{
  "n_layer": 8,
  "d_model": 256,
  "n_experts": 48,
  "experts_per_token": 2,
  "d_expert": 192,
  "d_shared_expert": 0,
  "activation": "swiglu",
  "moe_layers": [0, 1, 2, 3, 4, 5, 6, 7],
  "router_score": "softmax",
  "normalize_top_k": true,
  "routed_scale": 1.5,
  "balance_loss": 0.00324,
  "balance_bias": false,
  "router_z_loss": 0.001,
  "n_groups": 4,
  "groups_per_token": 3,
  "init_std_router": 0.0158,
  "lr_router": 0.000463,
  "n_head": 4,
  "n_kv_head": 4,
  "head_dim": 64,
  "vocab_size": 32768,
  "norm": "rmsnorm",
  "norm_place": "pre",
  "norm_eps": 1e-06,
  "positions": "rope",
  "rope_base": 18400.0,
  "rope_fraction": 1.0,
  "qk_norm": false,
  "attn_scale": 0.125,
  "tie_embeddings": false,
  "parallel_block": false,
  "init": "trunc",
  "init_std_qkv": 0.0299,
  "init_std_o": 0.0371,
  "init_std_up": 0.0428,
  "init_std_down": 0.0428,
  "optimizer": "soap_variant",
  "lr": 0.00591,
  "weight_decay": 0.0,
  "lr_head": 0.00843,
  "grad_clip": 0.5,
  "warmup_steps": 200,
  "schedule": "wsd",
  "decay_fraction": 1.0,
  "decay_shape": "linear",
  "final_lr_fraction": 0.0,
  "batch_tokens": 131072,
  "seq_len": 1024,
  "doc_mask": true,
  "train_tokens": 697400000,
  "steps": 5321,
  "dataset": "wikipedia_en"
}
Below are experts of layer 5 (counted from 0) of a mixture-of-experts language model. Rows are named router (the router's row for the expert) and show model dimensions 0-255. Each number is 128 + 32 x the weight over its row's rms, rounded and kept within 0 to 255. Numbers have three digits each.
After each expert's rows: "comes after" lists some tokens at least twice as common just before its tokens as in all text. This comes from a sample of Wikipedia text that the model never trained on. Tokens count by the router's weight.

# expert 11
router:065108096130123091197117117085135098100169082187179114116168129093170129129073140181075150102095106096153109154090215166164171131099123151193145151074171057113171083157083177172093193149149084132112140154106164149081120108134117118134114141132107111110102134090131093095092110050153199099136118132098136107117155152156160138164111120138146112118067104186120130116087139137118115150146181121171190093198130087104142115114112098115125093153095059148122114150145151143156137103119112119078134088148095153116161170157137134170176132132165106200153115187178093145178091140109135191166091092156137137170150143157125097178126158090144135146120122173156169158107135171099136118146140134134164124140198083150172110155149117149111167069152112142153070086167148126163115137165167
comes after: "==", " |", "|", "===", "\n\n", "See"

# expert 8
router:086090061080167114124114094090144118112129132143158147170159134136197134185083170133081139119079146134168140135075139139098133115115152111168112191134135112118126091116179180124156150142116104206163169126109182187097139170186187101160142167104103117099095124119125089113067130104142152127125091103118142169088147115177147150126151123120152073033096142131113118104131133087053083134143127134121099091166147128144202090142173078111121092189115149210137089151201096136151110092109179178068140179128124175104126172152126107147126119098158106142109107152180118169150064131109157144158081099153177158149128141122125091147155130042121119172087134164158174117133165151107153080119092109125161137156130137132155100142142102101114142118132073143149117131131132197144107181209137
comes after: ",", " in", " In", "In", "|", " May"

# expert 7
router:080064134089117111194080104121121107137178119138122127097157114105147136139085187144101147109074102143140096126094183155085092121099125117189125164112173100142128122127123166144116131174112135136124109119071171138126116111152141093218132173083130070103133178102130045120112184118126150090126091092119061131113129120172136146152093184123136093074109102174161156123024125081111122113188144170109118077149163133118152078122143084103133083148133102129140091149157115097167098105122143155056152098152091172097137145130198132135150157097124104171097097153210108165169116172094106164155102129126144111177137104194096130189146163102105088113118147158133154130097144167134193114147129079127124112135169134121175158171160126181104167121122126125161071101166082149154099201165166
comes after: " the", " a", " The", "'s", " his", "The"

# expert 41
router:094108102120159097178100066160224086110106114204166091088208158102141108177139095171123168096082106121138087145060144119122115139121149119121099188153124083078150149089153150185119194147110156142147145133122126163085113088125156107148159136122115127107110171127150083101120115068112161118106091076167121146082165128186165131114129106145172079132114110154158087157097157114098103116136146137110150088191127079128173115169141132107090069131123104111166104174119113117144070131125152179089161142090094224095180185126172102147101119137123105138107107138137093166151087160104107188106105109115133149167184154120186124157082088091128096149113098177127157094123148148148193091143113144163167110166177141142209160109162140108101119123087082158170086127125128166116134156169115
comes after: "\n", ")\n", " |\n", ".\n", ";\n", "==\n"

# expert 22
router:122125159119088070154130057110200107126168137157133131113151136109118119182085180168088159144134141103158100161116177181140149161112113143183110169097134115140126118116168178175167166183149108123185128191108168138133079156159184109138166145136153059117144131085153084097103103117149157139092111139099138133143129107119151129185140097093150137081089092172165090111043174094093122110138165170128180069157131138084151128137110084106125095179164105160094076154155083133111093068052156175066140148142085158097109169183165114140152098084157129167094072170136098146134143166166106146141140087089147192147139133147075138158146165125133098177088132152126147122094129172103134114148129115172139121158134100176149116084148123161072127118121038119113106107138095171150115120190087
comes after: ".\n\n", " |\n\n", "1", "\n\n", "2", ")\n\n"

# expert 30
router:105124135134135070138129062107169083132132145134148097067132133079139118144115157150067185098131112140123050122091150144145132177118115185166077215130111083115120140148132153147173223129110133098151122155105136150081130128157162138173157165075164109059108128100170115096102126080150156049116135099099144149146136134111184170125153102107129094101105120136162131138137119121107109060126123167107195127146142109103139116140123138105096115153090154117121046206134121139138109097135115151112134152111112150057121141151150109173193126166111051128147098194156102143137078132118158212139109093120132144149167113129126099210139101142098099126128105193113180082147118192120153123170105136184145103139167076123159089142131130139073111093125078128186098060153100167149096162168133
comes after: "1", "0", "9", "2", "8", "3"

# expert 39
router:113082128124169104139120093128149133135180109200174095120165191111173149156132159150092112132110128119184091171112144162120111182070118155139088141157158119130131122183127141137089187211093132153168172137110152165135156105131115103175161122119109131092117161109149130092091094147175157122090129087118144111065151131183137213157155079135119071111117098158125159119041133089071084086124164155134133114175171075153139124158133107074088096159110138176166056136142128106177093101120122116111175118132100127099154163173194074138176122192154127204108131154155107203159103199131139165070105128141103132125175137134146124169170153121110098132144088133146118137068130134076151120156085107150133145148136104151133119153186103156107120102146072157130107091178094140141102121189182
comes after: ",", ".", " and", " that", " he", " it"

# expert 29
router:101101115141164098133105103079178090136164106155134138068156111095177109159100154146059199121109102092154094146096179138090120181113140132168111165090184097112184120127134162180134159182092119109154132154129155176090111137150117149142175109083167066097102149109171082082131159057114172051079078087105115128100133127142155147148096128079155111076110086151126129122094127119090129091118159173129166103139142147111176093155122083115114087141102127114144078195148129085164109082129123142088145106095097166066156141169158138132127167129167066161108087181155085131155101158120088190126104095135133147182150122151159138164123127094111089157109104167129188106117126155121130107187125118135171126150149138125160117164162073127114136063162052127182060092135112188156134136139191
comes after: " ", "–", "1", ".", "4", "/"

# expert 1
router:071112108073160101172114116142100043060138125131156088109154125081176120157096182153106160120132104122135131165068154146109133165088139128162092139149103072139115106149157143159128139114111093133195137156123160183121080113174124160174101161117195084095137145065181086118092112077102173117085124121137136109051186175120144127147145114095175121092103080167126116161090124144126117128102136184143127076148143129139168154115164091087117112149130136136150083166141139156164115061150115121113130181102045150104148170160130112158160117203115058119167085181131098186166095189137093129107075128124109163152187135150121117142092154117089147155104136162149128121077197150119146076170103102147119078147202092169143120137199145110107131123131113155114071134145122170146120147108174
comes after: " |\n", ")", "0", "4", "3", "5"

# expert 21
router:151094089114114105149095097116144090081178143203124082091088083100160115109135125163115127159076108118157090154117176152109088171096131106136099162136161128079160089123136115136154133114086140153179148113114156101133090120164162107166165179098148100100142186095185111102091099094124130117110095124099129115112173180103143164156160136051160095127100080136119127111107171083060090099125140163137136120191158146152161083112104054137101100150136111105163072158154116126156101077129147154129125184118079195066160134140149112161163148170105103145130100175156112152197082176145081182115118038122119192181148197178121105161091144112152147172134126180194124104082155177173169114150135110141152112124158136135148123115179143105123109133118091123204084151176123144139113160122161
comes after: " ", "0", " \"", " (", "3", " —"

# expert 4
router:149083133136161094180082131085152098106172154142136104067151160113139115131150167154089162090102145138128118144108126169089127129110143146184137122170102135103159135171113165188155183181105106131156176108098184154120127105194159092151196141138151041092129145119146100126058086106136153133119078118146149156090144164152172191136149120079174116091110124150156138100083163095125118100105165163132158092132149089145164107118141100101083062150096078194118131169127123137163096151111154163139155160085061161116163143143149106159171151154181086134132067145190113162156103177094149116112077106093148198119164136178135111178115081112076070130089097146185155144134166144112140118135095133164135122150136114160152096175141094181100111067142140169157091097186063129170146149175128
comes after: " of", " in", ".", " to", " for", " on"

# expert 45
router:084139110083100078123139090106123120067143168138174153131168150105192140114094148177120179060147126094188085158116134132116094154111133150170130137136120098071157051158128096158118177131132123146161129140100157149119101123113135153153133110093130117126098117075135124051062104101115174093089096132113147128133099177134123095163118139110141097117096078145136086138055097129115097120157176174124127132152172152120153095119144117074067090126130095168138086179099120162151086117070135128106135127101114115066130167156186142132184121164153069143074045151140104128159086171123177127172117113138132188145193167123074132169067114109157128157099105178157147085076118119107149118129122111164202084156142110162155124192135121171083116130080124151187066115129122172122081159178169
comes after: " |\n", "5", "4", "3", "6", "7"

# expert 38
router:109091136138130114157117086149147116116150134192180125099144168118146140133145163160076141130090167084130114166071127150067105176097164106176115124100154113082174136136148158144139154167125109093136200140106129180062031112162115068133157146122183138122099170135142113084073094072131177046112111117115155117089165119112175149188176099093149116130085110157142163118099138086081095104097127150143129079138128081138159068141113134112112081160068101136151068127142070127171116092110138199084158132075090162107171122176165127168192169120089129115103113178134141160115107181123130138149113099120167133153179182136110129161169113103059117149122108187137177130093137162111124112156109083152128080163182100112121121179167131169113090122136108166131153101088094141162093174104144
comes after: ".", " to", ",", " and", " he", " where"

# expert 27
router:091090127135160111210096129132164101106174126158121125065165125120141121147184141121114190097070104144167094168118146176131129171126192157173126144150129113113140126161118154134161182152084138177141115137123167131143134128200170090150187120130168071121129161120121119115093094099092155095127100130160149147090124125174167179188147155116177119087135096147145140106121159080131139124122130132114142099144174066123168125127097109120113117173131068152184102173154136130197128109113132143050136185094094164102154132149125081143196143144166102111129077140154131187176118179080080197109101072100149186176166131196121113159151086117104093111105094152175180120126178150106136106148093097127135131197162154147164100182136082161093157054143117169150099094171106157153106145156151
comes after: " a", " the", " is", " an", " with", " and"

# expert 42
router:121111125136136060106102092090164092124126111186159136127148112065121079155121162123109170137136115131128125145136134145085091140123135098124129214161119031141149083110134171123107213133125141143167134147125173184101098113131201163117114116135166087090107128086107154106110102126161154059117081139122168167099135116136140145126129112145141120069134113183156148140124153130149093094144136178089217117148115150123126129118161086074137080172129121185159104232180101153139142110079128175071159120104139109140128164156152091122142140172155091131151079212151057154140050142122152178107110106134123155136166130140091124143178115105109114166107124188119139124135130121129133113137143118153163095157118121145158069119112081110027148136098016141165116100150103157145105156167122
comes after: "0", "1", "9", "8", "3", "5"

# expert 28
router:054130091105155113135108092113177118114115130166127112113162155141182138146166132158095129120075108111140106127117134103144137166066142128172142166158141073090146119122164162160127117140111147153168188181073146107126118078138167115142165161098148074102115128104103072126037180103102140130109097058104171133057173144151184100132139128117150078119104127182106071138080155109120071089146146146076156099222181143136202133133110125119077138108081082126170065149132096131140132109092176200138114125135124151092156157132156102162149150097134096148115088229159130128126136155151159164114144067140168134149133109143105135123098167133125117142088122145105165142099189147106135115146120085134148129172152124158154065147145151158093138137137028174190120153187090163124120146154167
comes after: " |", "|", ";", ":", " /", "\""

# expert 6
router:116114104126155082158098083128160105058175143188140102109142150126116126164093155147067172122131083099160072132122164117142131159092146115117107160171164069118140087164138148162100106177135155128200188168087170131098120117177122142132125164117163094109051174118134103097057121115187132078094102065123146181115115139105113154150139143154132103105108027172129139160141135110128132127150182181107173110185177094171134152152189089111103075181142113191134103176157096135148119146097110163145145107106128159086136156135150118159155127113152093140076089141157083153186103192154129177177081133088120175127160152157114093192184130070087126190111117169130136096143152129088184143136101116121122073150130109170141144095139137106069141119111091131161124141155116156152112185122160
comes after: " in", ",", " of", " the", " New", " United"

# expert 12
router:097058077104093101144102088110178113105146121173190076120158135097131084166126178162051170087096091074168090143100200130126092173114132143126092185084133107075150114200146126193117151111095118151139184164090139119090121122183135129181190149121149113134136206134157102101102119094162135129115097152090134151124156158110152175205143162108102096107125106123099109143126169092121098078173170169093159096164179136142134116139102129113127112173134097162146109152170083081162111114103166145110176109125098167097159161209162053137083154158159108120124113169154092137177111102117096175125137078134171171180121129144137104139110154083098113148096100139152146103120148177096119108112101102151150077171135104169180106112165139156125129140122099152132142052130130132205129161139125
comes after: " the", " \"", "-", " (", " and", " a"

# expert 25
router:095099104105125089172099038088190145104162147191127165069118160157152118190121130155072193122106108123175124155094149138121115157116110139169094208131142074065131118121113156163154171131137139134164122138122138155101111120162155107220137126073130117091088164085167091131093121087139187077108151094089124165128149162118137148144154104092160112093094127149182076134111116098142095129132176156077175111160152106127143064134141129078045064128067108132130085151133128091137121124111141145104145136139092119101148136125151126171114114132142130151113091180167129145157080169099146169137139034143133117139193139171106114181122123092106135145109124133157130144105112184098131088129102111102192141145152108140146093141185151157041168049113067139168086099163126160146113149148142
comes after: " ", "1", "9", "–", "0", "."

# expert 33
router:085082106106183114170143104123128095152185124169155127127132153103138134148101119138174139155114114084197070106100171142087139149166126173151116209115143086087117109156114164163126192144144124134153081177108151168061142124183132077166141178101178084117120144127105089064088049134136154067062125093111138101128148173192140141153085160081165127119090105105164108138134146125129082080107135169120138110149148093098155092145116105145089105149086144145176093169122096130159127096101172165140111138135079181135199129196178126124170091112104120147136099170210076115178110147138107176117133144152127157148171195124085121119163157086110109097121137149087147124123145121103140106110134114102160101109133102157157099086145084149083104073111100127157113152164107175156125220182150
comes after: "0", "5", "8", "4", "7", "3"

# expert 5
router:096114114129152108195148077154151147100146109191178146090158133048147120151158130147102160083083089126169119134072128133110152127081125134141134159151180094098134089136133123178103129216095090123151174153066145123118162108139168089147156136115183104117093144136127094102124129085152138099079114107130159124127158157173166175181109149123169102143115067149207124095067108069043093091199140170119142116176173157128147058109116098080126110170079094129148090142146110102162176148138132170067141165084113153079125149120147135138123128169139125196105094142136101153129115151125140158149061110117113148157126150152103117169161156093086119144117116178125122116128139153123125101169122088148153108191153057188111077129158078152106124102133096168146132083158073125165071179126174
comes after: " to", " was", " and", " he", " were", " be"